Below are experts of layer 3 (counted from 0) of a mixture-of-experts language model. Rows are named up (a neuron's input weights, with its number) and show model dimensions 0-159. Each number is 500 + 25 x the weight over its row's rms, rounded and kept within 0 to 999. Numbers have three digits each.
Before each expert's rows: a language model's description of what the expert responds to; "comes after" lists some tokens at least twice as common just before its tokens as in all text. This comes from a sample of Wikipedia text that the model never trained on. Tokens count by the router's weight.

# expert 10
What it handles: Capital name starts. Initial capital letters opening proper names, often in tables, lists and taxonomic authors, such as S in Sperry, Ch, K.
comes after: "| ", "- ", ": ", ". ", "(", "\""
up2:502477518516467529475504532495495528505518471570503509422524519479516476553502480497549490508484485500501481464500504490482515489493491508497469548524479506476489505463515459506466527523537495515498495492507417506507457485522494491507545497505472492505517516502485485489483508520468475502535476526520500541501519479538517503477478492536524466514453499524503505517500535511495493485452476521506495490526517510472518469493468527481561507509510507522474470447505477458525487505564534
up3:535475465503460505541509511523453508527514478530518511493510503499537468488501511514547485474523451519504521517519541486488518474469453484480515525498446523463480497515537475494492474493520482505494496492437472496505490473505492483497508494520509472502531514463487509488483489464469464488497468566492504503512486521509472469436489496516470483525462555499460449487519505506497520511470498569480507488531509480470543492490470486525482504506501468513504442517527531465509496524522499
up4:487488496534535492476499481491451526531515484487526477493466550510503435538473539483504507502531511507505504524519550476487506521517465479524515497486466495478476467488475491505438491562550472483496469484474522509529519499537494501485470505531516491490551540484528516512513506505470520501480482525456519477489472502535467506524502522553494485494531469517520526449479505519507455543488484521525515477507496487474524513493523490485467512506489504554498447506510525470451502501491472
up5:513501491508454502517528466514435493485502502472516521534472455474492505512498508497498540508441519479467478495486492530475492516542475480480478493491494531479483511453482510504521486493461480498524503445484479497508519486521519535479498507503503499481518530496474466512496497532443489475526521496481503503481502469472484500493532531509508445495529522499507529553454499511480537541490530497539421502494512496505473458497467527512530504530441475454520511526483517539482459525514498
up6:527477484494476511496487535518545526489513456505438528504521492461488475482520493481521474518511525479493487466491482511492538508494523541446510452498525515489533486484533514511497521473480506556516542513497550527530528498544527511497534490502485499514508513506499516489491505530449485511490516497552517525486508478501558490492511488449470502511504503492477496499458540513504523439509543504573503504494499548504484501535458484463507515514515511449496522522473508515526500484509552
up7:477499529488501482524465532495506512498522494519477483502505500539496494495488517458533461482546493507502542555505514501469554450480476543467538470496490486499513462511552480523467470483533496467470501481506540508508494504509517529454479514503502479521526471523535531511473539504511489531512524512512501494483502517502500460518471500495454505475460511463499532511492497495527514513503475508501502487486511538470567514501464416521452517459525541500494476534525500483521496488499538
up8:480494503526489537505464482508525505521506506495481458505492479517515479555511490530471484478499499509498498549494499478460441492467525513464518548540538498452535506487458476521469524506472510492495474492462492456509469520498494547437497443522498513507538479489489533466513532489451494474530477480501501543473532479510531502486500473451522491475474541495499506553506475489500503511503502522484520506467542533494470461486486495510504491497454486510512511503536483527523521487505550
up9:525523489510501492528510539520507525523529493501438510508549541492498520467473504456501426487512516497497488499489472533479498540472491511477478480516498510516540474525506523482526503452476503512509492499479572483485493508498514502477477541462466513513518533506548517512518491532498480532465562495506523536464539490481521420524449517520477471469481508477503498533513509498519519480497500511543503499502505476463530483512461481471496486480497465502498500509516505476500531463474524
up10:511453478510483502501497518521525534536487462550464498514527544541505494481505505499493498475498496476476504519485531519482486495532528476479486470497528546522520494503525550512498494516483522532465471490520510532516496506510538513489560534557471495521522495503511573496511491480464521488485472506493514456481498499484531478518493493425494525499501509507489473456470477504542475491506524495517524478503496531471456521511497494537488515460523464494464498441504498466525452494517544
up11:518494489491475486531480498530504484461501468531510526476488463517495494457515491538519519527538514501453526491483504490411517517486533487486478482495507513513517494514474508466496509504489483517487495473488499477574501496527499489489515508550506491519554497517470505515482507495450470526520499531502516476444516499491512490492492533507459513495521515524467522534459515528471516474516454542497467460533494461484507526499461463555486513482517494528513496467500485506561458477506536
up12:501503471499472511502516487504512499500502477481535506490463532457502468518465498475515516509524561511493506520522490477484570518503445522468515501501536523501492485509518443520496499523549497470513477507460466510529512450541526510471483460523486514479524551513505509484454493532513497465530485587509487473503458513473516513497462499532486482534455520484503526459512491528488454492504505503471474500526475484488517479511494507488507494507472505503521458498533515483546491521542478

# expert 24
What it handles: Line breaks and list dashes. Newlines after sentences or before headings, and the dash starting list items in infoboxes, discographies and disambiguation pages.
comes after: "|", "\n", ".", ")", "==", "\n\n"
up2:495456494488565465465494494541486485481506483513458518472514518464536482516454514472508484472468533526467483517517496494482510503527514510472486472494528528536493508489528485519480460496512496496504507517513482483469495496468470503527488524482551484482480501500521501444543507502545529500497490493458543457496492554476498539507476495504492505491497459540462523447491502461515459507486511505482529464499457532520460527485547528504479468516466499488485473481537508529528480520455509
up3:478506448488489448491421489493488508508526523561506478516546510491555486476465489464538528489520503487507524505522518486471522499505491479520515517477479503520496513499509512495535479500474502518499510466504519493523507490477539476498523499492501533483454512502489542483525515450530516505480568496495498486487508491467480449488493528491520486481468538537485527503494514496550524483512521514474490498573496498540485496477491485548503506433542485500539501511557511521506494501494529
up4:541481511518501524508508465513484501519492482480503524473480516482510481481513549513490493530460504482487489508473511465459492497506498518499454422521472542486490534474489518484466476488475484522511515547472503508483442539486502487520527483475478488524497524526504544532521515478471518503475494473480515499496498420504517501494501466519476540490461473534484515506517500502487443477461529527524496520487507532453510443509511517542472486486478502466428501505502488495535520515507525
up5:529481498478533532508496441497499473480503483462477510457524517487529492478486521505493507477488497504456499521481474457467519517539507495495481434514477539535482503525529505446495498470466508518469537522520532505505517522460460444531543493473501479519457517466495533512505490524486487535488512487474567496524486496473527495484506483490493529493477491531485523492484482493483474501494517473496496489440495537473489482492544544511479502495478523480467528527460495488531515528453541
up6:532476532517526489535563451510479477521527482538479478518498558464525472507525480476515548490477530504476492501522536477534532496511490519510518538542510472516494489479514483505484496536515496481506499459492456476498492486474480471503505521540519500468538551462527500511508518478544517488464473504447519468501476497488487451494524496542516514527475501525499457493458528507507489528487492563505521479519482502527458498515490488511510462475517506490474489498537519481472451510503529
up7:502484490473524512450474476501472497514488478517487523512461508455516511509503481465524470484492505532509496572527497517470513480571488500506496458461492493519511572513514492531538477502522478506452512490482466478519483481490478511493502511461536483444468485486507564487512494496486495505482483501506488485475543530460484511525524548505511474497534478492487521451525574526507493437488494490507522496520479505523451533481494488499477504502546495528510483497513485499500501523485480
up8:525494510540503500539486473554481506468516459515426474539504520475503518478501547492491504458472503518489514533493502477518500506507483551489509468509540545511516510475506479483477525471496520470530516558525485503487456461501503501499515455474483478510534505499494481528509487490542473542503525502486496480500491499533505497486522488482505534487477482511442512495464554527522494441498496532530509504531494510494483476492474509468516489485530525451433493496491526553533508492516510
up9:512495526507562527495490481506469475537489492480503493496500524486531458465455533477521490497469544517500522499518505466497522538555502505503466480476510520548476498511524490463473487514464488549492528484466487469460483485476480418504526483524479473492497526480503491481559477530499509518486501473477574476500469472457480470484517473529475504493488482538484515484502546528484487498468521486482505486460473509478464516502522488521489461501517483510511503506498514473512479553508515
up10:490488515455510503497513495489503513516498507495466525539539494492486525458495501512499510495443487448477520499495497490487498526506527488547455472485494492523541508459485495500501504473446490573466483475523482484465528475457501460476528483542506453513454496528503478444541487490510508503491489454499546487495479502498521509487526500445490510487507467485484464495512505489494548477504540484520536489512492508535486534486474486536517498547535469497523507475507502487526536518478561
up11:475495498505522480514453458522484487470488474471509439487492516510550478506486510461520519464505552536512518502536512467539517521549489485506503493444508495524463483498497482454461484479500494502471533441526467508489512508520503488470518508511460511514536494482496539499464468486514522466486515502497542482533517475460461471519526496523458504468535456501499534480503526515521496511485506510442484497454474480492497539531481456492514500451522505526506520484482526511502508482524515
up12:518463521474516493513489507557481490543508510549512491496518498492528469488449541500527510489472478464492479515466477455467544516545517506481477449491494531489500506455555494455504473476482500497488504532481513493498464517489537518497529475496505504498448559543545536459494512501493545496472499454516506506481493451503489502471470516511487473506500506515459532484504509479485510472495538475496534462494444503477504506516489486501453506460495503464479486512537504513496540500502510

# expert 14
What it handles: Digits in tables. Final digits and whole numbers followed by a space, mostly in wiki tables of years, votes, populations and times, such as 0, 1, %.
comes after: "| ", ".", "–", "201", "200", ":"
up44:477512489470529504493521445481501497462496484494483519546505507476496535507517534515490528530481550507487536482497471451504527521533507518501555511511492524502532535497487470445486469546540496492510522519524485479529471432527466476499541486502457461477468512550515498490512495501502526517540472498486507502508453540497498509480537509470536498495496498473470499488495522534475494479463501478471496525471465505461502554496487491501474522516485536470485526486504476487477453463476518
up45:499488471467499492495492491521468500494517523524504506529506521503487454526475520476527503469513489505481516499492481432488488515484493486506524529519462526481445502438466538520475510541497479513535490458504524473503454497456540462497493461504465457525489521492532514504557548497514488506516487483483531495461537512477528503544479499487511511500463502505529480527506486437538504504464524527459503497497463477526497529532468496511456509497462512488485529510526484517502450494474532
up46:452479479473513523492576501492461528497469550486527505505497522492441529491517533523484535567506490504461565518462508520519495519466499494526491485510519510504517534500479532519475502521482514478499432482466501486487500515508508525521541435473482499500460513547505529478510509452501480513542489526492543485496518481493476539529499507464534483510469533480524488496488488500487506490484510475504522533514476487498491518549487518478506471527515519488472473501469483462517503509501521
up47:482471462475490506471510482466499530515541506497510486509497515457518444506481540506456521505504522499483495550471524449563476495508515474522505498539485536527507500471483505513507482474524491478505517484517514476488470532522426465544516459526497495521500542497540525477472550483486500510498476471465496485549528506493516500509528495427478479515488540507472489514522507471508479510470527519510463535507487487550494487466474498495524483485478501507531486502505465446503511488478491
up48:515498494452535503485490487493497497497507525509497511510485521461488478506483493543519538529490536500483447532491496449511505498525498474549508510486476476501479501486480449494489522546525505446480561518504522439515464482531475469468540431497490468482513521469498525520521485495531518473506497509500491481499545519492478530494527463484467479507457509476479484495515543539474486504450510536502505474488487530474480454499459505516494534541528516509541489502500509487465463478494502
up49:499505477465454519519515498459456508510550482536504504568484526484492477537494496442537506501515510512502521467472498457520487511496482459496542536523426520525492469468487464519480496524514495514472489497472496496521486502506509483540494497497480509508513538541533512511532567495499514492497494462468498499490499550519517486524513480458523531529453516493490500487524473462522506501447526507439498536513483465518512482503489480518471491468500523487502504536517490480470495474467507
up50:464492491487498531496520482506519548513503490493484471500494507482580458531521540481474470505499563505513496532516524492518507503495473490516507498525518515495477481460489501476494432478533494500467500483492537500487485513531479498492521462506455484510497555517484510449523486518501468527514449512475512486546533532493518508540496523480498508512483516485542516498564529504495517520493493504479486565503444506519493504500474461502501509499469523509485461461494474466519446516519529
up51:499493453487513491457537524496503531499491499463540517489490522499474469442480534473491471545522537554497511488522483504471469505528460471534545508475509490538506508505505485510525486546511501530529485505462507473474500508563459491530473477498459474520499501505518501491550463528491524485518501508490501467538543517479493513460483457512483457505475517517484513500522522468448501509497541485511516492461473506472519508510473475513525473520504490484561521513470540469535504508502510
up52:487484477509499478481539465499456500500516481544505523504490526496450525502529484485511539527520486508501518520505475503525471526537489497577537487472512514501476536515489486516475459562476504495482495471503501519528485511487515483482494509532494538502485494481475460490549517488470496464497497525508496497530532529511493481467558439522451481467486535494509426558511466499478521540482494510487523491491500494512491503503495495533534509509539517505485496563482497474456530488508506
up53:538488452442545543503503482497482512492487520500550534510480506487500493472490553456511472519485478503466491526536486482518505497495504481560517491514478494517496503508492527478541476483497493489524523473501531503476484485531442480478529516459529495492489511557507493511494481501428494464524505503467507491542492486485482548533485523508509482519497544530516452490552503498497497489450517497526508530501526498516476466515496477495487492538415486505514491468477493472485474508491484
up54:569493467466550527478467493530479495503514498481536513485489489493495497469487495476509470495503522533478483502539465469496529517545501445505505478495485516538488475487498538488516453476457466481486538483497532486446516507539431502516500479489503492496469508494510516517487481536491522449487528495448536508532466470477478508520476484512525548499485468563519496507527521491492489484503534495542498513471505510503514502494492531499475516557482512507479531503510456489502473527480536

# expert 19
What it handles: Conjunctions and linking prepositions. Coordinating and linking words that join phrases or clauses, mostly and, also on, by, with, as, but, when, where.
comes after: ", ", "such ", "ed ", "\" ", "well ", ") "
up1:498462479528444475506451496513457460493530552517492453507470517523493489521540519464487536468460477497474449497498484432513495480528523490484509501495467501487469544474522518486452495519493500502477528487485499519475527470450509498493487494529520492491484522537475505546439527467513540499499474468455466493471488504513463486488523512459487482513489486494491489545490528502512493469471477545463514482517492527517475505531479497517500502475512495480521515502547478502525493500540494
up2:483449455484477497503485471505514512464494460500510502485509515500503521476520495503477528483513485442482481473449478510495561541523490493465508465488481501526545447510448523482473527491535503480510470504525536475530544486531520500511545498537446588521473491473511482483532500496476518501502495491498537482487494500462513450506539520466503524487448482493483500508516488519541506466507524486515486510511506525454520463481476486479529505517503484508497498456487496513502481487489474
up3:471463481513500462497469513504433508527453484488541507474489493446527470530502535543535465492522565516502509472465509485524518485499498479470501561491486548540484497478524507462489506519518488512483449524475494520501540475505447503535509478512504495500501546518511480484553512504507565496507477482478491483508519493523457492468476460495509452518486520548527498525490490501502477530498473513480474509483519507503481511505521496551510533470470473517482510531515511483489494499510511
up4:484488504501477510530499526512480501492485474510542489500527496486482488505469525492521475507492487537511534509504491496510494529553494500470519462528470500539467483485511552485489545526517551517484507501429513513532473486513529484488490495477461458503515545506515521522584545490504542527471495480470516535515497498535476530442475499482520525499494460522487478478534492483501465515501529499512461507529490522513496461484519517542479501511439487539499484518511519469499518489492554
up5:528468474500493495516520499519501480490497510523474502532493520498494496513514503459521542492520484475468472481505486461490513462511513528478559525497471492474501467461562514506453480533470500487526513522496474543504478477483517485500475495574529522506503524469505527467519520470510462513544474507497449493526453483526466519517539474538485540506490469493539487519515541517495516496455465524478479527499474550537450508484511479518485524513525489497486498539537490514525523489500525
up6:481470504533497484490483462505470496474503487528583536479522546514492514472518526471516514522517477488507468503494482529521486466547513457515466537510476467529494529508504454532475518547474499477535534515520519474505519445481502487500508482539497511497505513506518527465515511443464495475465487509498504524497498464472456506471506491481502507525483453501557472474485490513490488515491500535471517512478529513503477446459493497542486491522524510542527485523512505535500489551489513
up7:474472466486510484564526524503469504496494507505497524480465499515490486517518491541528489502485512495467494508485496415475493503500523514469538504496492526483491484467507528518480508529496469468530468454484470514492475504505485477489491481532519549497498515468549470548517520477477505519517484469484505479528433502505458563502534471540480499498455497530527514519512505546512503467476461526457472514496463520537509519473490487483500514498498504489529516542567499525513499483493522
up8:538467469491467483536495495499474488449507508522534509538476503518504462488508519487461489518458486493492458517506520509524530466548513473466501527509465458474510505482542503562507526501511499476458490454507457543492557508459535477507495484534505477510487502488543494519430532492503496465457484488484532416509520504488482477464516484490499493502487478494496488495498529490506478501488488555482523521513505513478503475493485500515491489490552495505505501509561483501501490510481534
up9:536478459515452460495467512497502492497523519492503499530486489472519499514490532508529483509475514530510484512470497434525538445508525484493576513499509498492519526490527491507475505521527504478515522526466494524503491465486489450510524461539501511517526531506512489502483539535460491516510459468464494501477545509496481512487521465532493488537498485534511478496519535526496444459486473506487474466465526506497466499519469466496487483458519527473492515496523463501537530518564523
up10:499462482517489491534524465538523497489522456555452481499504482485522527494515523445510533492506529489522477483494524505471477480500525493539525504496472507481484515508556516499484485500507470461473501491525525495466469479538520544501491504513483552517462522486521505483431495482440479520464507506498484470514487524502481455492529518535498506475475510535532487504510531522524523481491513544533482510503550539455492526533459472507474508533478486480524519509528485529488474512535484
up11:496468469465490493484490485506486475480478562509536521529493506509493463509500479490458484506546523490505493497489466517452516514529453462501480518537485506549514516518580508496481511551505509510490488479526487465483487475486455490521490476508484493489503508459510513484492500465493509537547481487478480488499454462455483495506470506527516526549525490488530471468503496530518500531479468464456457492485474499541543501525486453534452489516492504513551494521499487487481527515522505

# expert 15
What it handles: Table cell separators. Pipe characters separating cells in wiki tables, especially before numbers or names in rows; also slashes and a few inner word pieces.
comes after: "\n", " ", "0 ", ") ", "1 ", "2 "
up2:500498507433520499473486481518546499456516531520518494520512510495429493468470507514497497494492522492466480498547511512515486542527515454508434525519502526428492502512466509473478485484516509502456559497505520510493513534477504506457502483510479524511488508507490494516514508457503512491474552500488520509575491471494493521524518478522488509513501512512499493488521500474522537497485480508495495505475498513469486501462504501591477484529459477472480472472548472483506511489491530
up3:513510514470489528465511476497533497487507506500482504509548530491551529495480499558528545515491508479496519472515463521542480502486508497480451512547505543501520488516473531497563468505479479556521471518510525481476481517485470530462516507521506551529515521482520549490513503523477530538504524488472515475535493497513520457512523527489522477486493485514499499502510482510553522512522532508503511525487531509556480494454496473526544506485432488495549525512489499509527532478477501
up4:543510435499514463453489500533470504507471502498522494475513510506458481518471475490509497502463502499455485499507487495496515563476506506493516508468495541478521514501483466435488528472545468496515523482507517499497523511554516516438436512508483481511499495505487498459497501522516513498515537493490522493507466471484487515548489504515486540485551489541523511478518520486513500506478508500522536473461489504516508546510475467494493526537443554465494533511496471532515507472460508
up5:492486498537504492494492497517507509480527502477491504450497518461496519490459518514467500487492515534510507486504522489491488510545460506482475503468502542511491486522502489432510537459549475469474549507477516495519521511542466508475485480469443505489492509452521465522522420532478501525453527511482473470489486502493517519530538473552445494501517499510491469446507525500537496495524539488528478459511498489454484530488483519545518505523499525491479490474498524485514505518472497
up6:484546525504481497514502487508481490455491475479542496492499502525524507470494491481541492488508492509531515462506493509448532473494474480504474482503449512471498477530518514506463486530491496523487486458535484530530555488502543567478543505452511531465490495536487508486489456477494508456469508499543479528464470474493489498502535521538518513549523500488514494521465464506560455499535478475512497493498488535479534518493496488505535471520513552518483487456490499511491520510503542
up7:487492461515517490490495499492473491506518481479499539538508501476489484515452473515521528497511512446458523517492499466507516441522505496460496474504510515524465476497495487493476515518556512537481493556449499468508509496469503475475511432519485443497528520476501475499516465484530514531496501471494479486488503487470513483509560482491493494538457485555527477461507475527520462527477480511502475445527466523525475480481508524512482506489530502504525441549485524485509499480497490
up8:496483510531539490503532486507514514515486518536473505502531498494472516458481501496505495491480486529517541455544491494451479549491454517529477541493475510521513512491496474460505494506447467506488499485526516472512483498515450500467526508486492470510522510489486502470525475495516525513426559489502532458518468475510497501516539503539508484533543469504493522466484433499529473515442533503518480496466498520535479492484473503518515476518482501493475473536494479510539513531459472
up9:483498459437516538471495457505546518511519520488478480505536556481495493504481476514483498487473494537469525484537509470517502530514459521498482475526475468509503515514501503490499444467478468521489530496534520495468475479500479487503498518488464504511532507477467528516555501522473533474476527518491562459510485545527539530515515459520491513517529434522493468514516508482511522495475527514522519558476506495476479494489503474530493513540460514491491541471499484510516485527471489
up10:504488513465506512508510480490514495534507500535487485463543566456525471527508507482470482509466458503485506528514545500535484493515539530495503470495485505473500515439487497539506484509477492520475484500510505533507495515495510522502492484537465486539515521495469553536505585533514500465487465498485521502512509533530502466542533490444510461512469506508491510524543534506480494469492491525534521490507523507512451450462523490505496526468463513469456528485491502467496503490519504
up11:496523541482512474511469471507494538461527502479507489493498481480496494504483544516522501502482524517512520482506500495443489450519466464486422492498458498474507496496486483474522472480449481526496500489505519510477490508513462494493520546434483500499482511493504573497555467511467496496461481455501503476515510463499471500509505467528486484473518506509482522464541494517569498483517518512466484487485474526470482509509469490561536465511469513497503466521496501482537499531480526
up12:522503462506525500445511474501485486495476513500507505487506524502456477495471452480530500530472499512489486476496457500528467519501499502493474509462522485476521548452495436469482520505507481491502515526494509524474466543509500521446447498507493476503484508523497467465496502489531480519530513496480516446522456523491500528504556476494479494484550466520493505504491531521517425494470503501486539468499482516512466506500532456501498517514491497504450503428497507494513511533447501

# expert 26
What it handles: Capitalized name beginnings. Opening letters of capitalized names and words, often surnames or place names, such as St, Mc, Leg, Tr, Far, Pol.
comes after: "- ", "the ", ": ", ". ", "of ", "\""
up2:509539498515460466543523501484458489530490462476501514522519539511518465497515477484501465528516495485527474517464533544476543502504522552502463499463434551454502521502491532509528459514505425524506511502503535485438504498489518556491546494497487501502478471479491518476505517514479497497509473490458508457498493513517486493505450541522458477489486468491488484467493496500474517460505505524510490494488491514490533490518515485534483505483483507540483520495518494492468451465501483
up3:531527508485508501534497519513490484532454469475530450498475495453512511505505490497516490494462528509498468456491457543527505543507501530469513501509480540466495450525520548495491469439471504468524497486500468499486528489506489516486483443506468563522499470474485527457482488522513526501495476502501507518448511518507462510506469484512492468470533502469516507484525480518504448460480476501524486461488485475524492502523512496529462463475482506501476532509517478448507452528507511
up4:578467517458487445534495492514467489473476496510530510502538480466508469501504522451491485490542548510518515492492498545533506459470467489486515503498465550465533540495492529499467514531495515462485512462508534504502516519524516505474508457523530559485489483486503514533525485520487508456505498509497528536488528528488485488515498499520516472507509524473503496510522495523533523497450494523471519442486506524487493480530483498542487488481509445485468521513529499499513443493526493
up5:485517505487523460513490482517492485541507462466541470498486518496498528512502543512504481528411499524517533484438504504508534463451555527517533517517484514513500486496515495467512467503527451507484557501518514457498503475519515483522467494540464490500499504458475515486498523472460504482461495507481479442529464509519514505493493468510497501502465486500530468513500509528507498504504523508532475498512501452499444484503539454540498495459489479511478473502473541515477479515512504
up6:516477539533528518508469488522514525492494516523517422477517482517483470446490486451464468484457487467512541493505539481463524537501487493495483532533469513515499527502488531519488516479517533517485481485478542500534491532501501483518535515525504522522498438468490516491513520504480527480473557513460530472485490480493467468519491536473525522501489493510490538486504503518500492508511447453482464513508466532504523457468457502484472503484498487521522525557488498504472511490479530
up7:482513541480487520503499451530477539521476486435460457492503518492506488465497478490522474491465471489488507550511501520444530534510483509502512495465504493442479478482484527490513479475461496517505506541492526484498490508506528533493510515544485490521518440463482533518469523515483471496501526539484519477502502521500473478502472495453509463434522492537483536535505458511520490476493537516533511552515463527486507485539498484505500511493505518501524495480512543488474515463482541
up8:514479507476493480512441465502452510491502496530478481454494503492483486502510506542465479512472510472496498525537481486466489548513494505511481460492478526496468525470413519500482455478455513489516538534489463484506515461504509517473567495510481515524499472482538531474495495474507449512480527504506510479507464467518463510517528558493543490494520503514497540487512461517516464501470481516502547522513485545498522495510512524516488497533480504498509551469507496522510476517467519
up9:448451516511518496514538536506540507472515495492517515482510474526517396478498525430528502508493568493497470503500510479493512514440514479485502499493502510533527523502474524477534522468519497494466499511531548468472465500512473465534537532506538522524506472477521525526473520491473503493519519482486510493521480520466499481500480493488507524476484508494516522513519482510510469515476525463501479494502546527478466472489467508514470494479506493487435512490482508497482484512520548
up10:466478475500488495521468470511433484460511461472511521523509516495523523488524460532478550516481481516525493511524475457515514542490481514503524508480456510482505509487504531483459496547497482442481531495502485495521488445519490523489494472522514481485503490525487512509524551503494474492479468511485529486460485507582469482498493504500544486552535485528507492487489481534478512486484521502537496524515507481489474553502470468549499512507501489544493467461477471480490480505548486
up11:505474439510493521499484501465467512530479487491535489491511565488508510498500499472548479513460480455465517528467517558507511496492479488529511534516496502486502554486504504491499452529496471490498478514526463478490509451499520474485534474503474448505496492447467501505492506486480481495502513546515469470471495475480488495468490520526532525466501509454536464494447542501528498482513517505498517464483509492485475514525514494504503543464509511478515462511517567493461478547518493
up12:549441544511453518559483492465526487486542516478521500469506508532514538525490517512513489504526493461488488538516514513488471498430502506512477476492479502501510472523529491490485485525465526543493519538494538517493470466505481482481516461522468500504504487496507469554483492507520498450496517501518526533496509544503493535541496509503499521494506480493509516531509451479517558502473513493463522475499487498484475465533439528478496516468459478472487546492490541507483473501519493

# expert 5
What it handles: Dates and ranges. Year prefixes, month names and en dashes in dates, ranges and table scores, such as 201, 199, January, May–June, 51–15.
comes after: "(", "in ", "| ", ", ", "In ", "–"
up2:503454478498522489486468443508446502498530542526510491491481518520484496505539520518468502528522514463467508507503499529472512493482522501532493509490481455496510520515490474498538494500498462525470497483484537456494510531485443495518516492486489505547464597515521544512498528483452495513491473497447504496527510540525502492471481478507543467522463549499508456524488494497496467498469535539536496515522488528530476469506472457510501466503519508460494502493512473496494500521496510
up3:494468497541479514495475501506448481499497499519466506499508497526489442526491504512524567523526471491476504536496512478528525482525532533545528488496432464481499567488503494507483538487523512509485494505477504467523492530480538480534489492513563493500466545529534516483513475455478514507521446513487510476493506534475480493491504439515493501505457528511510502513467510516534505539540494533466480480513465505507506469487498498493470475464506469487503492518505486513508521550467484
up4:516512484480472486457472543519450493523499510469498490506478510493502477528501505495486554512532482509489510499507514502506527512462516489523503493500500491518469461500514494498531535506498482516460537459476540488480512516537475519509456472495504465482505616511492516506538516522456490525540470512460465515493512533462451464490542469545504447522485495500531456515530508525486475513499499513491471499493481508532462517487477477536527496521505491479507484500509513473486499530476465
up5:463458478503522519509508446519452503486533487526529495472463492484521475505498506480530498500508503498484526482498438490446487491483505533538470500498484468511510510514513495492518473499500504555485441492491536490564533502492441541507505505514479506513499554530532532506538521493501515517502489507489514475489506531541512499494476456506520508488438516509530444507494480486488466516450495559517475512512481508529468451492531469514514454484492477495473478527492499469506508511484496
up6:482495511607461491477469507497464536462505439516470494557511508506567475509496497516527515514508507545480522480471513496507518487484460541502509464502460495494494534449505489517485520513507506512493479498482473505499480457492513512514511483538485486490501531454501507501532496492510522486480479499499508466493517492534476458467516469494511478504529509522562505521515486553496498545486528539460482470516471493476494477485507471473485477489477456527493480546491508473504493502500509
up7:472476482508481487465479494533481461502526479523503484473508508477504481534403512516506579510513517480496509493466488493505510495501496531536508478477480527534453482535546502478517492489486482549453482509457523517522527481514488470497471485519505474496473540503490506514521477501454510517503495477494496504524540550472485516501493473503493476497487479546531492512506446513464470489515508508494479491504485478507483503450531536490522532469459472490487499531505525477513491542459450
up8:413496498526492514470476496524470526503505498540517466529550514527496484538492520488476513519486511504485542512498501487495460518486483534530501506477487511503488527521494498493519488499504520536487430514486518489560519461450491508523490464547511493518529480486498455508508527477555503508497539503517539519515539508517490513487534472457533522501441509467464472514485507495537498486476515487469498468513471478560500492528537500491503522478518485485513482536546516485501504500484540
up9:465493487534549499481505520502523509513512488521494518505576518486507531506481467488503568502497509535502488492483502501566515527525492509528560467469477525497490490518504482473477456519460493514529475485480487502490479482516512504502465466513517524495468517479489495513519529535461477518514534501490502513506508491503525492500509466502522514517495449536571514536516490520539504493478509470476500527492467468539479542514493515449497557520471497504450564501524491479475488490528510
up10:467483498486486448482493483508478500531512504487501459423481505499525503447487549512492542523505478478496481521518512507526496504545471530505563494454457492499511520517515469505499475503486509517450517495499496488491505483489462517451488479540499515531499524471481461536485479498452478507491534458485486495514508539514528467473505451485519512525530488477506488501506505559525499505488562529516530495521475496484491488522473483518484514443483472478495546510562499482509520498520495
up11:471470485483493469491482458511496475454484530473513482503506524524500479479495511497481518521513508473498469472478522487502456534515512489530460476485474482492460519521464530481547538518482482541512498484488553498533530551495539457535508524533445548540475485468527478531494497463543511516500519506479544486482533500467513455494511496451534521494471487516516489523482516479479508501488518495494519535513498483480536508493463511468521489478506478473476486514486479527532483532439529
up12:475485492570524469528484497501507500520488490460514495461497505500542474474450499473489511503515557539528465474480487492501484504536495508538514476484501487497506453534497526516483481508466468522487462517483517544520492532522474466534506485505435487506467483515519533513530487525450521511473510457497515491492534559523515511477492478495509491503535501533514518527494475488493494506468507464491479542479461477476486484503543533486457459469450502485454476515513514476504534512479502